Weights of a small mixture-of-experts language model, trained from scratch on English Wikipedia: 64 experts in each of 3 layers, a variant of SOAP for the experts.
Below are experts of layer 2 (counted from 0) of a mixture-of-experts language model. Rows are named router (the router's row for the expert), gate (a neuron's input weights, with its number), up (a neuron's input weights, with its number), down (a neuron's output weights, with its number) and show model dimensions 128-191. Each number is 128 + 32 x the weight over its row's rms, rounded and kept within 0 to 255. Numbers have three digits each.
Before each expert's rows: a language model's description of what the expert responds to; "mostly gets" lists some tokens that are sent to it at least half of the time. This comes from a sample of Wikipedia text that the model never trained on.

# expert 58
What it handles: Pipe characters and column headers starting table rows, such as Year, Club, Date, Party, Height, plus the c in Calc-.
mostly gets: "|", "=", " %", " Years", "The", " Loss"
router:087134112192133108115177121070170104137160138133139173102118161134122115063133177063117062144148111122107134097146113125112126147099153162122098123117063098118104173093110168100182168145131087
gate0:138129128119094134141076090117134122085112102127164100208146067127162082095143107096109132090147122089132110084146060124135170134136133178086107068155187130155130104143120146125172111122118110
up0:132094124166088138094109155198134134097173156090145120150101129057078128094168132121142135120118140116120133157097145162109140137157077144113130110167161087147176116150104071104084123142113164
down0:107185136093139115113078107133153183138115113171106178102108139140147100103099082157097088104112176147105132138114153103079139131128139152163170117126118130095155122101099137157124091161133096
gate1:152068123101133134160135101067136105163108100110133145102058116108127141154109096184098154131152173065067107124123106113149141161164129133101109159144089197100118122156117137123146102144149095
up1:131130089089126141108144114134076143080107159079125103128177144150112071075091158156092104051151131113130148197171132139115115114171090145126144159156122105047068158167096077106170165108130085
down1:149170100123130136158146121124157146118148168126124137096165077106107138144119120169113128138119146177101144126171130155098074091144132111106091123164108099091181173187187123106103180157114099
gate2:099152108119161096116168120206109138134154137153109118076142138124170162063118131109120139166179158110164188065120101111056148120155094131080183159151133125114111122086082144132138109134128191
up2:187133148155118147128148106109062155097161087093077120128128127121131126121140114109137112108141122122161130208139170139105191116106100129190136101123113139176148205140146113059139160185148223
down2:136107122152123192141077119124110177185123114095211126123078138137158150141204082205131084106061182142127173103105093182123083083137186153109154140136074121157075123112152110176093164100143132
gate3:135116152204137124137069137122126104098158155109059158105178145115113170091166180151079157089121120118127101093097169109146165101168133165116141128115148159165138212119170154090081109076131159
up3:120179097150131116112082086093148133143114100134146113090126163116129097100116127087174154145130192099169086101186128097109139109087192171100124185175099082106189124135103119152137149186124174
down3:154166159139140117138093137112153183125112112118142117139143182176145096128139107112132143160154167149142101120158120110088071086091081094157125129127118114146105144133184091099109153174143164
gate4:188095111069136096153213096132096160155064167129097135115157144121125103192112087101068149072182106103153103109108081093104086095092151123114123100152105156119148105087101156175110109132104075
up4:141114099131080136199136125217165156124145112130177177121135167158148131151163196140077144162057147147111129176088183088116104094095149146119064106083183105156107147050161085067146102114150116
down4:120172136085178169084151129119132093130206120125166133208186101084174152113082131126145084114170132105141133104115191102102149121156117120132127154120150163099144100127114128132145194105151114
gate5:128092125088124113109117110146150129155148138146118154148128128111104116147126087138092180083091151127146174163109155081120106102088100122126111158151070098070136138085130161065104148111138108
up5:128106138088071172115090107184160071131144156120116124163102114094101086124146154100170140101162128092094141139124087113156113115108074090036117162133138119110098153198113146081141172170092167
down5:074156099090100171148102118122138143062087113122095124101163117137142156184083110114151133120113186134124145081132121141132175171185098128152170122118142146130135130152137152121108106178158125
gate6:146142161173134103151176080135089161092104047109178119193147155130175105188129064202189058140129110110108182118069164073145130132142094127138146143186122131093115105141135165150174081045099102
up6:155142164128097122164082165077098087124157104117141180118112112092143071178091149119183114129154123106179118162111117133145134085105158100130118142150145150098120114057182127074132189131133079
down6:106071071121152080074168085144176141049171163076108126117136133107170083129116117138066148100113136203099138148126159178092147159117123119172146146121141098141136104119108164124102128061149092
gate7:125162183130118167120145124128171116142072119172113082148149148119092180136169103064148102136145145165108148091117175140142162114170110152175103108097102087138118065099147108108134060098115125
up7:109121188057116079137136152133170134088087113150164090152205081091092129080135160118121114128152141136125129099118071167119088173220091187113109153124126100141154103173111037096215076117127109
down7:106080138131052161178093093164090162132131107134183123140132111135165119130118110101181158130105135089179153114134136086083126086131137132136132161107168189137155177147104138114124082081154122
gate8:139107175088137090101166156125113120125162158107117159140080120163144113112128149149136144135136133048177153184198120143137169111097163128196159088103105181150128143086103124123106113114089099
up8:090121120120143095101112172117115121077093167133134157063098134160109108110105146081126111171084116127151123092160154129118101107104116120152139115107154120089125145137149137078135165150122151
down8:127076179106152097085114171150158107130157133102128121154110131108150138162099141116097125146158127096132115151185140168123192117164154133142107104084110127140038147152109138123111209127106144
gate9:097148157096147139084133065155111125096127111124141185124117169110107166153105103161124117137073119134136143166122138128092118235119100108139152106170080118139119133171144186083120119154109091
up9:206153069150099133168133074109134155067158117143128186097101127170103141132169093095129105100138136116101164123088139151125206096125144136129150109150074096147139166104123175135148176106108122
down9:127133098107115172108145120158120085154119126108111113148073093084043151084128137137134135131142166067066151157113153160075123156123130121124108110156117050116201127105145152134133055154146127
gate10:096136133066114110162170058151163126147060123179166101145107122107152160124154140130135164116130130147181157124131144145075084197197084150150138123112140101133153126124139157182168097099123074
up10:125144152070080120126182141131173148129148140060115108202197125153118128108200175114151203129074085124182122086087125104139123107118152121125197180125153094148138142076131101094107134072107143
down10:105120134125166180166169080184152204086057177112103136116171140170116112127110138150138122132116113127154171088102041191109170191124099093145169137120116174159146137086148133072142143162154135
gate11:112108124112099078079119156103115087169124165140123113166046119123113110115082088107144111168094118186182094116158105091084149113102176099125142161152064150204113124079094140126066147099109082
up11:123103103144064115091163136201152106101128141126074131191106095047127150172115108126088127130111161074178134121136139096073172172135099133127135085160162134120097097141129096110067149112132222
down11:142115163129140151077108113066145140122153102080120185110138155171085099094103122165150107161117135186105142137118068158149106107138134163136139106186172122106141193087145173139085140185083113
gate12:130105137104063108103142144102093109165133130094058107122121124163127138169077153132141181125152145153159142090172136110133067121150091127139131100157077159078142162159139120145120089135118149
up12:124166116109112094159131214101120117128178169144092171124156073125100070145157152138192122094058109193137081133139183166091182153202170119135109105132114110163187062114139080172147119143168090
down12:176119141168134110153117109120111146123140176120125137143126148168176139160112163123104126122152153104126129116152087137132082059071119120133142134175104181154122130136159153082100130073146114
gate13:098164082101088122161181201129156076136089178099195139118134067046078102133139063152140140123124138085114100088119117120152146096120170119159182187118066074197120112101125146178116135131104083
up13:194158170141119115104172082091173100159109192151106090147136106096141095109111138145163101115130121085160129182183189134135128095210109114134106076074145141096088105215075140128113174184186100
down13:064118104085108171155153166160169196199078154105125093117065138079125111091136129149136119112151074174129099139158166151154091110173087137080178090128132051086114113105091115109107118187160105
gate14:113100154081123115114104137171131106112115191124157101137077117120157138093060111101107131168098126054092162194125168124140112115108098132148130190077135122196135131124087116126145158119145136
up14:172167187109089083044140098120105069132091119130118125098101123087106129127147087079017106124137134121152161173174121094142133145151162156079138078110153138122097060136121100190145086108097051
down14:111123156157135164173147131110118120158181153105121157112164115103177097140168173151144140106062137125120123095114143124118177080157136135141122093083179142180114154093135096154104119114165094
gate15:145149102196129106120104139155109124136126112088080171136095117110149187092115130141163101128113082198094100098149150162151179132181178129098140153111128098153136113163081110109123092132118088
up15:145141072167144123087078118188082141143100118145167121079098079112141135080125146108204130163099116171127140098213153180168125102145136117137096128125071107107135103129155181128176107097142104
down15:075101171139053085084092125154115152082122137115136091108144212155126134182109178131151155134122130164138173136138156083111104140135160087134120109057146097109150145186106131177096135161163089
gate16:168165129089162084102101153122141199107113146104139153155065124035151068167060109150124133074160056113142170153139101122095085105134105154128158066150143154145098119157132144175080111131111130
up16:113118139119129130120099075172160136114094168105074072132136143111142154180090088123195142079138096156140158073127133092149119124187151092162198208117153112142156129119141079125155088121098129
down16:120133120125164102149106081141102167105159057093092135190120104113101085082152138151131151181176185155115119120165176143126069144086118071191142137103115098157164101151125062113103158124083102
gate17:142124163148125112129134093041142140127113189086159157150098143121107140168166115119151157149108120119156090086134090111132163141146102129092042138153133106115191180136119099097110114121171137
up17:087142156108114113128189152112100098180143075136158174108150128148078075138117133101135118075107091165158125146145133063161133101156054125161116135159073111134109099224169176105140146173179118
down17:173122089164073063105191111150154148103120130099107124131134121066131149129095121144150088157107061077111141126165124135153153156130090150102143109133083098141099121149138123095132087115120129
gate18:146129120098154126151124125182185113127163132106064092155113125099131117147127104128179149124177113167131129152105121088162156157204094138137161121080166084146086114094070136128070152086125089
up18:094145126062142131137117155128141068148144158100118087100113116143141135117142125130118123161115106128143154157059180105090168139149117128150111177087135109089090110100150166126163126071036095
down18:129086181158117141150048109124162064138154134112150111049121122174159108088125115059146091124164122163115070187114160127152112133225112115113089106225106139097086133137066141139114133183101163
gate19:146084126153157124141119157105143170121078089136160111144140098169100089076183127093135133138107161195168114112141159082113130089135144119130080095099143133137155122174146122191152190188127141
up19:086112126091115186130145140128115142134229125144150140102104160186189143104151151187158174143119159082122114162071095092045143116161139145141160152072160170101129133145094101116126118096110172
down19:116107098140146138121125135116153126109101115084140122094087103130097159117119140121136080132197192173138147137132058134143146105146159126148194116185179119142119096155140084091157143074147101
gate20:129225162112118201107125150112081169139156088147112113110097132173154152127111107144108121110131108110100133154117120155152146178111141131170139181109119108152149136117103138159168159136147177
up20:115137095121151097170174106111174153140165158147088134111115140079140139100131126123138092173086140174102125144130114126133135133102145117122137054172123112148110129153134130125223129116166146
down20:106107118070162115089115145095125130073131101189140133134172102129191161100150129111130152144092148110146130147149121113143067104155098127086131126137183127118147092145151094102133189123136144
gate21:098171099148101122117141135129096163125120073139136194077160114148144145165133173182153121159137087149123137108133086153080124111130157190138107142152113140145142183180102167141136120060141145
up21:144182113169094130130117085137101142119153171121129098143133140084092082140104139153113102131101148077161151105124177158117133207067117063088108082112060128147123146127090137093140147128085098
down21:171101186128127166107092126171111157136063122184081119191130183065113140112118092155146109126117078078117124186107173058138145101216110097126090137120139109148104118148130105112150139110134164

# expert 24
What it handles: Pipe opening a table row after a line break, plus inner or final pieces of given names, such as Jes-per, Rain-er, Sab-elo.
mostly gets: "|", "per", "iot", "mond", "illa", "ela"
router:116114129201128135153152110067164095144176148132108117097103108161139130067113184122127081109114126132121142150144161142099203163174140152179069093161086152152102151135104188059173158107101102
gate0:202145164123072086068127132084110121075122154130142113095101139093112142143094125134138142126099175153130133097081168155129119102138149152129123108123108137128110147126138098144148175179182101
up0:141081106172133093152129107122154078157090154130110125083189166158102161104093144151146176125101117151109127112105149083134096122159140112101068150140117078122095149107184124186089093093109133
down0:175161159150128173127169097156102142131100131134108114144137084100097115127119102150143128145133138171097123135127088156074090100155164198192127170074142116100147122101125202132078055164110187
gate1:153091118132146123060168149089117141194173095124093118081182170112096121125176116175067132109121136179126111124200164077181063105172123129117138109088103077129120121135131145168081137166130133
up1:101138118211129104101129107140139138126144108132109072153146079060113142134183118086146173136124157110078105122131216072171094161119184101193085159087072157131192146147120164165125090187078141
down1:129107113135142086120126124155111127106081185124115149142166135147128142151153118101103148179161163165105116126119146152086100089192132116162198108098130113183185142118106097141147197134100115
gate2:134189159122163138165153120176133186122125130055088171105131101109139101144174132127149154110124147149078179128181168106206128112172137042163122124097213165140193131080130141120129147148174101
up2:127098118123141165163127140126190138140120101151159109134170090164072143115125164130058126122203179148083139114117161133105119110141139096109178143100172079114074094134064147056146136088072187
down2:111154150106127138129088080139135143081118127126125156092142125143103153118129131082164143130121086145113173126144143139164088204116122190072105147113101140123200150145126127132109119138133097
gate3:148102134141125116076172216163146138127114168111142131207089152126142127124144145135162094115104166174118129107139110115138094110081137129105122107165115121116177144098122135116138106123109110
up3:131118107150141142140084120110122075158154127192075053111099095136130147131165097149101128138133091149180091150115149075191147113134145154158167175136086162168164131134118130139186186140081088
down3:113153053187156169117142082141097090127141064127045146120115071124160105077111113127191139133155161129128123152184109103137172101149169097124155103129109117132093131143130149149109141105110117
gate4:137117163107115114103160071076160141075166181152180101161134192125131141183155156146115164194123075114064138143140153129127197115061084109129173078140159127109071152149099103118101213104126154
up4:123083149141114120119113171163168120082113121141138144136131081139117118113115124150139108140129103197126108124161122171093124114239092163177132201124154124085112112150151182116133056098116136
down4:106187122108180089128106191161105124156130101126128088134146141149131130108126184157068082119197169153170077163187184143134141129079083106099108137145149140108140172168093069146111156170132124
gate5:072045090113142127122153107073167091155066184166097146082115081071169154181168209093119145153126178136098105108137120145157065066100169134116118131144077071121167142138094098074131109184129159
up5:181111131150108153183114103082182127120140080121097112141099177140128077089173180120093128149123152152132127161168079121095150135095060087089117120061130207156109140125104093097133122137127135
down5:142186135169078135139111140172114208089106172127158156071123096055115111138124107164221122137127087114048127151131169155131078150097091151127142179111143065134160110103112119157161078148095143
gate6:124158085162110110146102118103114138134167207102062158100113130132171158143124105118126058160089161114126127185116069151121081184129119142189161089121170125105113148085076170147089106132155120
up6:156138101133075149090085146126128123130106126163113148128097076147104153143123154102068093078112179147040129142112127138149117138149093112109088177097125080101117144114051144093127133137188141
down6:150142146170109173125095138151141119073108152059164160088116089180085143136110181130117186172102108060096162173176137148151181147192149077082127136093130171195137114157118132102120139108095133
gate7:162128084150098187108137117138151097141091038134080103184126171108123151111109121055120133106124147103186142147087146140107199178138124122165141122108203094165174107154175138092147140088128138
up7:092201131119093099157048113089150180132140097121157190132133064139182075131113148100177139113133113081105117137070152124115078104142190060098135141087178152067114107153123202115127082181109137
down7:135115136084127172070145090120086108104105117099113111124132088094125139154166153130136177106151144147142092102176119111136142154109069109129149128185157129178142068085093141077114170093106130
gate8:145107099088139166124096182117135122161098168058140158153147162065156086127108172164138113197066135087153156190145105100062092110217146113135157153171104198103147102111134173126143102180118184
up8:159103166095128086114129147111085097128165169172131139176151094152094147124135149150111137105145148115120148154120172127062107082142119146109132130174117129128088128184185154082130142094126138
down8:117125107185183127141136146092157153112112173162149183126095206115125129110117154160098138128189071199114091119155119155141173113096136163153043095122122146130094137125173072096110153112170136
gate9:120083164109155145176099092163173138134056116180150098157102099142114073095172131113105130123166108101176140143123099125104122093094099115144162151114172140122181159100110150164168115176096114
up9:130148170073127191120067149141121107154128103217102080176137148171166086062114116151169085168080100110123141073157126129165130118128169081097133131134093120121167148117063148136124169117183119
down9:106181114149112154165147175061080118130106194079154125077108120110112074127123153072142130068167116088133127105134131155147140084190112122072141131176133120188112052110128134157130171108142127
gate10:141165178150129135128098161118130174122118104158125089128062095126105113111150175157142188177133121132156176083175156170130127172117131129091118136131177123096132161133091161168098127136172083
up10:157100198135117141138224082166171059103120177095106130123060125115128112117133096094104139189181133160135160092172099130158113137173147082147154148097189115127153114118153126103090117132067138
down10:119128130183180130131111113142139106117164184086131126184117140125094134154115135079114124104183094134134100137141130137143138099123182105128160096105123154169160137071076178203097098093115145
gate11:143093039164133169058116102144170118096106143126120137145127179110211131110134139081111088116104088129117101126149085164112121098078155137134206113058153083125067105131150160088137183095133132
up11:158141173121169108153148090136183169127186133082080113142087128147080141078112117106098145190098092088128110108139115131088130105178165118097097104135089087091118108134117080115119113090161137
down11:111165148079098113147201121134158109198136125121045126133112138113109101031067131065169116130179109113115090151085103122110159183130106175152137165165172095110184088141126162160171030125164096
gate12:078102174146143160159107165136173132156176168122182112100095154152082125122135130111155139162089185124176107087148096134158122149123104128156117132117215106153114124100120084187076103119142125
up12:172190147144119123135062124184114102153180125142046077159127115115135111184130156146146107176179213077192125100119104116132125140080121152127085114112127108089195117117180116116083126102127124
down12:137102144109127190105094168112166139119123130109124140146148143159118137142163121128127100154121086145138118129120149056133139098099183121101133151150122127128136159139164158070117013185166154
gate13:136186115178175116151133136075070111171121088093109120126133044090084098187127120133123131110164139074112180136100176112122132215149140093117130140110111157172143126131162176126132119107115119
up13:102146186096117077114163160154156108165123132160136142156155141150098170108143156092105102184133118150169109092107130109081071128108119137092125130174188113081080102133070162145131188162221110
down13:185163076115087137147158117072142114115102110130127083071105107110127116139155132127061176158163052134135101130081054130138204071124129117150150139199157120115111149155121071091146182137164133
gate14:089121115106122129162110148109097162137219080148150136091120127139108088103085164144105118117143134142131134128087128164054150182116091061141133129128166114069174188153114094117146158152117071
up14:119196077099161095075153120159135090059224096164128071091049183163198122085131154120096104130154143108080116118141181122085126131134084110131170104103181106114136154132183117181133202138159114
down14:132116091128121124150115159193137109195137135138144126152109103096113160150148141111157127144094198132154106123137121053084115110092159077205147137107189103109114203137116122172138155138083161
gate15:109092113059101169100174102165137051066119087155089151191115094143163090124159131061183070132100055150165148114112096155106079128152195102128151095144113111134149110113126109175142109096114121
up15:182188135120099146123157153094135157112148132138111150089184107200126117124127135152135172169087107115090200128158151130120072146082109127161136137128123138076136139092109157121173097157118122
down15:119143124129088136053160158093117119163127116109144160136118170125168135115107148116067214138102155164104155126128104187120138104157142149094151114106142127148136149126176140111162138155089091
gate16:117124129150102126138106116109129181134092081115150140182135090165124113037110115205097158129136094084117125117176149140126128137084070099059106113142143169101114098091165105106129123114121137
up16:151130102129149170080109116147075105110131088080071119142116081124133133115191204134102081199136144089102147103129088176161169168108149158095158162134118154122121171142189130105115126114093145
down16:137118186110149174123136164134122093148109146153090156083171095120122176093110119109119117118072148095143132125104073099125127113174120105096093114116118167154097095069103138143141122106112134
gate17:127132122115106112127193147143055169094181120158187168044128127097141114026131063144095120116150084210083146117089169130112161114083122129118147137127077151160127134107130105177098086140154107
up17:111079112114108144151169085112173147119107092170098118111042081117139144090121127118117153121164141161099126097091111114166157129086193072156117120182141116167139155104099118129066165124122124
down17:108157183134126131105162087081114124134149104125066096157160095107138115144121127124115176133177076163126124165078137090176125165110065118080166133151113035174099145106149209102137100140167117
gate18:092146217218147134167158117182079094116102159062053145123127118090170048136165145170157046125178100157123108142126086103062158165129107159187130114131074115149114149201090132168076174121160115
up18:119120186119161189099131144153095158137137139106122159108134073152107122133101168129146114150118143135128105188148083140136169154081071068132138147094166129135093187202111133164136163137106106
down18:126148178107081106118142160136147134177139141180115053089111158134112115153134099161072110094164085160100030141098145190144101181151100104040128178112142101159100106166128069141150120126146155
gate19:039122103125122118135106110119142129132168164115087163169135164159105084097153154159129111128121162180114132087089105127148196102079082175143129162180108112188119134167086121099119132114192105
up19:164108129094209138140102138129110133202196140189122134193050150115135142140138102112109116172139108168143203164113141118140108161132144179124158141134138115082154104133116138125119134118102108
down19:088111071090152104170082110140090149172132096170098129088108170186053093103138151114023154150149109134115157097148092145116118112140125131076094128069142149108125149127202117187111156122069095
gate20:144142073142077122181203122100128115177110107095100117112106131137131152119122159082184163106126124077143151106146091130131143096185153110167147086108187076095102131150129099092103109152147089
up20:128084156166172101099090108089133134140132106162153145113137130115107157097109106120099121162172129071091122135167069140110096091112098120117103126119089089124162107162110120174125108088165129
down20:183117150116061147117132049126136071086150128092126114113103139122136139137108147115165144139082109201098117102135069115129134090135157118104138132132099133104109106093123157090139104141094105
gate21:136108143150140149098147131145081078131161162174155133108169141141101107084137150120119147125092182163080132098119174210116169132201106103148104143085087196152150144141123168156144085131142104
up21:166119149133108119145125126114093110127119123152104083127083216140159133178157149124128060079144195143172139165129081131162121142072178142043147102119165160167087161041194155097125093172104139
down21:145135103163138130148082128152084116133136098171052152115108136082148168159136137106083135119148095207121119118083172122162171173118136119168139111150082096138117091141097117119176148096152093

# expert 18
What it handles: Final pieces of non-English personal and place names in lists and tables, such as Ghat-ak, Jaakk-ola, Gujar-ati, and endings like -ski, -berg, -ford.
mostly gets: "wood", "berg", "ja", "ford", "ski", "ić"
router:125121115165109130115135137099164092109095158137123140112161138134166104086067196127162094105153093128138129159131175169057160134148171162134110118113090157179064142129076146132187134108093145
gate0:182165128171108089081111125133158063131158080134104085100145092108166149179150095145124117147130107165151174080191130140129122114106130091148119099122078153176171139141104109104154171110158155
up0:159128137119047116077170141149108205138163140193109143052179135150122126141128149185127177180096147123082139107126056129085136122096089072125125134185062067106110075147143143148137083160134156
down0:098157109125117111123175111132146095110132089090053121101099130126123108097123081117122119041063119126138178119136169104141123058137119163148141161119126126215153100119128173176133139095058126
gate1:117124191140135088155165091082056156100126124186111111140068116136138116096141123123129128126112126124132113163172172030119130146204184141164163146148112157120121119130070099113165081161133105
up1:163138075149119170096152159133124102117123178075120131112075091094138176145108153133160136133116127157121198115143109139146083127113079139148088068103077095167090053134073140120168107122117177
down1:168166141059140148152140032177160159099112145156140116141157099137158176132147125143143207110099156084099147152147191155051131172166082127108130093111159149153084139092187126161096107116118052
gate2:029160187157138097116115109059101113127129122099157108126204108144108136119167138092157189144121158096174138084161153214094138128102108143135090173126150137148087134126113117095157153146174168
up2:144099154110138160158070159165128189083107120145176087089084123137084104138093144149181092158115069112066096096141103104158095149138111076104174119102183159109199164119146123148120131103179110
down2:161163152166138142110150029102083128183077108150158159122177114145081152108165111106089113078098102157166133148159166115141124091124148106158081200137118069132105108175150159118164116176136120
gate3:127079120079123153101101115140070132185082100092090158118120107186117169133161106124079132163083133113149115131109047093176158134171128158147138157101133114126084121140117157142080153131074103
up3:143105114154137095132135185212146150109186171150136109101104121083081137120103125149199115103151103168102131145120072109143116135106157151153122107113117148149110101156135165160115096142145205
down3:107140073151123181131075135120072149113147069094115171178114112145110102122140124158139168149136210129091136118104126140171078142110053134104155175140126137105122173127097119095106130121112127
gate4:151146118088117144162158086138108134148107118113127136065139131106083150128129191124095062118132142127098121124176124146183133186120144151103146104132136030125151102131162111167124070119070163
up4:171097132103099142106125113148095201187088109131155144093186163137133166126136095162127145166145109103143116111141091151149169147104203081167152068144094062095126061173121116169164156144122138
down4:136150211099190100115161130113181100171158135065128158108120163158147135102178136111128102120127103110166160145153173101154121157142108102083155109185075061185127050170155161178115155111136086
gate5:133088094162156093131111158072024124168130083164168134141113080109145145074088141124108083112115120138119083139070128133105103172109131133135128142173091078137094124124119129156137129101137128
up5:133117107090142071161146197113123168143146144153130096167094188047087103144027119108169108156108129137060126160149159123131102121145130094137182179084129104135092145065166143200132079113073094
down5:191220115100132136154095115099162128142104071137050163117103104128192122150157095042155135111148173039133134137105115175123119127136200093063166126164106100086169098170128137146083169134156174
gate6:143091142121138117138166085119098149079052156145165096110061134158135094124173092078129150199119127183164079170146144116121171111136122113196178090146124092122171110051140074066125123107098115
up6:111170134116119141072096096157113128140092096113174119108136056113096156151113173160140130159117198116124172093091121116160100127125120142155108122099136141102114120150118134059127205169114109
down6:142079142096178122088096116113156165165145157114129174132132158145189114110212134130148175115160125080107086152112175111161143118106169107095065119222096070197125107165113132039111117157122133
gate7:112135046161130103118082144143156135125157191121091185098148124153109103052114110136100134096076159066146151128099079070075118070115169101136135144152095177114087142123161095140138110139157146
up7:131043107146183053110165124089104105169054102058146111135136057073085106197056153089113099090123100163112112165158099119156145113090169139117132133138147119129140110040183110167095146146122090
down7:118049121126109184107129133107140142061145102113187186095136119094103193088201061093149088196116181146157176141128149110125143149096141176166124118103130115160084158165080124141182114174133114
gate8:078073144093160076134146116128179149159154184109112112142164118095135125167102120113126104168105138154157094117165090111111174166058159098150082173096097173177122125122111171184149145147115145
up8:064101133134174073144136099081138042114127162132182121093089131202119134129098124123118089130100111095154145157114173134079109134124096174199121151099099073121152111115112212190145089115159168
down8:093087206168158172133158121099153170096182095106101083136076134150118097149085121125124158096079124114123148129121176115093133130096135140154122171084137129158101147092194097164150184139122132
gate9:187124084130080154154159133107144094117114146131128142175117106140139149109071112085147124127108147130104132083140166183097123158138126117189072088096182178154116139161112164147102113108204171
up9:090124118094129101061113107080169158136164148139087124151112146105130192134040102179145176165216125119108089131130108109142128143104138141115087064087159131118119102092120197139127116081142053
down9:109109097140072134088113141143156132139114160130107100164108107097099105103127103132128142112183116098168069196126087125140166148168072127158131122167156117054109058138129176123080065180111123
gate10:151098116106144098173157113137142160108105121119115134102092134106097105158131135081103157085161123119152113114042112120145132112122098037109078198099139148160139178139145157119096140121084182
up10:129107123094145160097080116137122152142130116134093142114141127129191151137137158126143136126076132144085130105156123142126170114109082114113125170100148157050084088103179108161106083072093066
down10:123126087138114179128098080211138137071087058137137103165150108157118128084104119103114112201095095141105181137155143074133066120160153107076141090079130161147123122114174157156168099109118135
gate11:141129150120123089080098085130128194143141132114142119112106143217134122169135081157057153183156152149121075158089150122101138117101161173059150114177176096100144112119173082186128143102150079
up11:133089117077099078114109110129172118180117147111124127118102216124131131158163141117130134134130181212110105094104110142153133107094135190103138120131115142135151075142136137166186117155110129
down11:180148151120177085104107113130110159139148098129124140129191125121136126176127127150140111110095093146167129109093117204143164137142172147119086078152141116119060107144083148126196086110133140
gate12:147150090164116148129111144100119127150182165123133172118168198182144135081080095162113134137137119154149119165142142163113107152158163109096155127210110099093141092176150105106191139123117158
up12:180116123133125163098122091111157136118158181195115132109151156088147177154097126066173093190174146114072161096084154113098106089118096145156130061115158132152151119068091180082151100113154072
down12:138163129117134162078114158114127138066155090160104130170175058108109162120161141135082151166143130130089131123140052076152097136128097118145118091149107126170119136104095150114209110106155109
gate13:175079142143081111101090125129157144161151133146144155157134128153138117170113120107155066136137150134121125136097110139094079093066138154150140135114154107156085114186143126101081144117112117
up13:097129165108113115201138179131097114070102141098120085136117101147126101123160119117068083174175124139112100146114146127158162151132091166168156218126112162109141151142144142138163135177149117
down13:124107095155101229154126153135103164088165110104092188163119118153194122125141168123118177159152173111148102138116159119141129133165156149132135101090091164170108111148118107167119145147139120
gate14:174137133131135143139120122128143146114175063173134164107144101101095146117187151152127094134076116157151200135165187158132137117130156112113130142083081166123118141136146128122126164085135139
up14:139141155113178113083153166148096107152106142141109050145155147080103120156045117135137098160064115130120122124112140112127123154157097171103150105089112142081107103189146120127108133119173086
down14:087142121141145153131129139152144138090144148145061234136063113163135138172145131136121104149106156115111147134052153155166095162099093128102091130103107084128146130052124118146096159122155133
gate15:138099130147147147099089125135092161120092122156087149083140135124088111173137132136159156144101123128110105133054072129131093120147151123156148122165074131151201146127186154098131138079063197
up15:170142158093133120156143107188148155145197104135090119133095114101171136117099108172127124134135115047093127133126172128148122163115142114087175124112119186130135105192091134121172115166159063
down15:086109132149131138107141122163129136151143166095129191100125150132156153099094144179174148092147127122118114182100096156150174097136125173072139085177118063150143147135107083061107153052149183
gate16:068191099101164121108099118100152089186128097079097150121067119116116212130092126150106149119110120118147124198149210154139135170089132155157107061114095112133111105119129154092051055186176121
up16:140096116084161123136072092089140124153137121056142142140152106098157156109063090132135149133088088084170113170119212118102073041138161195102124151077103154143102124089180144124125111133152089
down16:150140111122076126149099202145106126153092147090166124103114107084132138104120132111123156087086135107081106111142142133049156203160161130092138196142174091125112116123141145141169143129136164
gate17:175149137117101142168139145139083156136144119108127154160081143141091089158094129114129136136176078166150147117163135114163090124162143117066125115181189153114139096119140139115114114174146097
up17:115152192119112162133139117125192152168128130170092122162114089178136143081153091053167100124079110160080092151103077080100129085157101131190120113081140172093129128146135091083119133155139103
down17:094172140136156115151110172151181111104137125118087133127160125077178170119109157113128106110107134106076185163125121103157151122119083161068148080124121088114149099144058112092122133132140170
gate18:116121157113115131126104165177102128118186109153092111092124157070178190116098120143085153124228137092066125121137113129119125127123161186074113154024229110069116103181159081113113115176152126
up18:131131087203122158095130155103098151138124150144197155108114110185126120146069071157144063124107166167128118119109135110101165127140065107200092134098108169138146091091133168134151146136144160
down18:163156105158123159140078136140125119124141113132105163082114124166123122095120135130134111114120090155150149072097178122134114085114148106150112154165134189170122106132125122139092128080130102
gate19:175107133172090089137122166131156084131103130150088129063053170142154152162177088167096046137103163106115131112098085156130132094115144146186060147074121150102119124174155175146146123159090123
up19:128171164045124132054160131157164117097143124077113118080102151117124103127111168087162128149136122096180128119163102200147186135178107149195130100118115129119189081159181120122156106101122178
down19:114174166115097065106097169161122090110103152113121119169164107143132109173124125153119132135119105122077131121106100139128166108129140125186117141134115169099135091087120171099132167135127168
gate20:126119078168141119154158124138089097035082125109125146134162164213134123148098122161116127092148129113182113111119125089152086126115154090109084164079138161167133067171150092141135126143114133
up20:114111077135132086130087133118092128123160092108143100079097163102137094115132198086083117137078174115181121119127061132112164143135114119091111116114141194136126134087155133112083115112127124
down20:172099118165110175105164095153148106138175111159098080076150189141104166144106175113096126137113150122101123158127123132068114145140107125219138131105139142146186087152112154173084191100157102
gate21:128142113126141121129149082189105112127133132115158082090127131159138197066066104089101166122160122180044105133083157143118103144129039105116168159164132186124096112150152170110110137124098083
up21:105176153098184140118149052153108135142122112090088097196091141127098134117122053146136083152150152124201105109152105130089052180058158145165126093102117154166120110071168129155105147120151204
down21:168139107140072125081170152116117126156105126162195110132182076196155189161127146187094180103124150158112138155145139200144142102124083184109072100139097151131095193103132113130085109067145193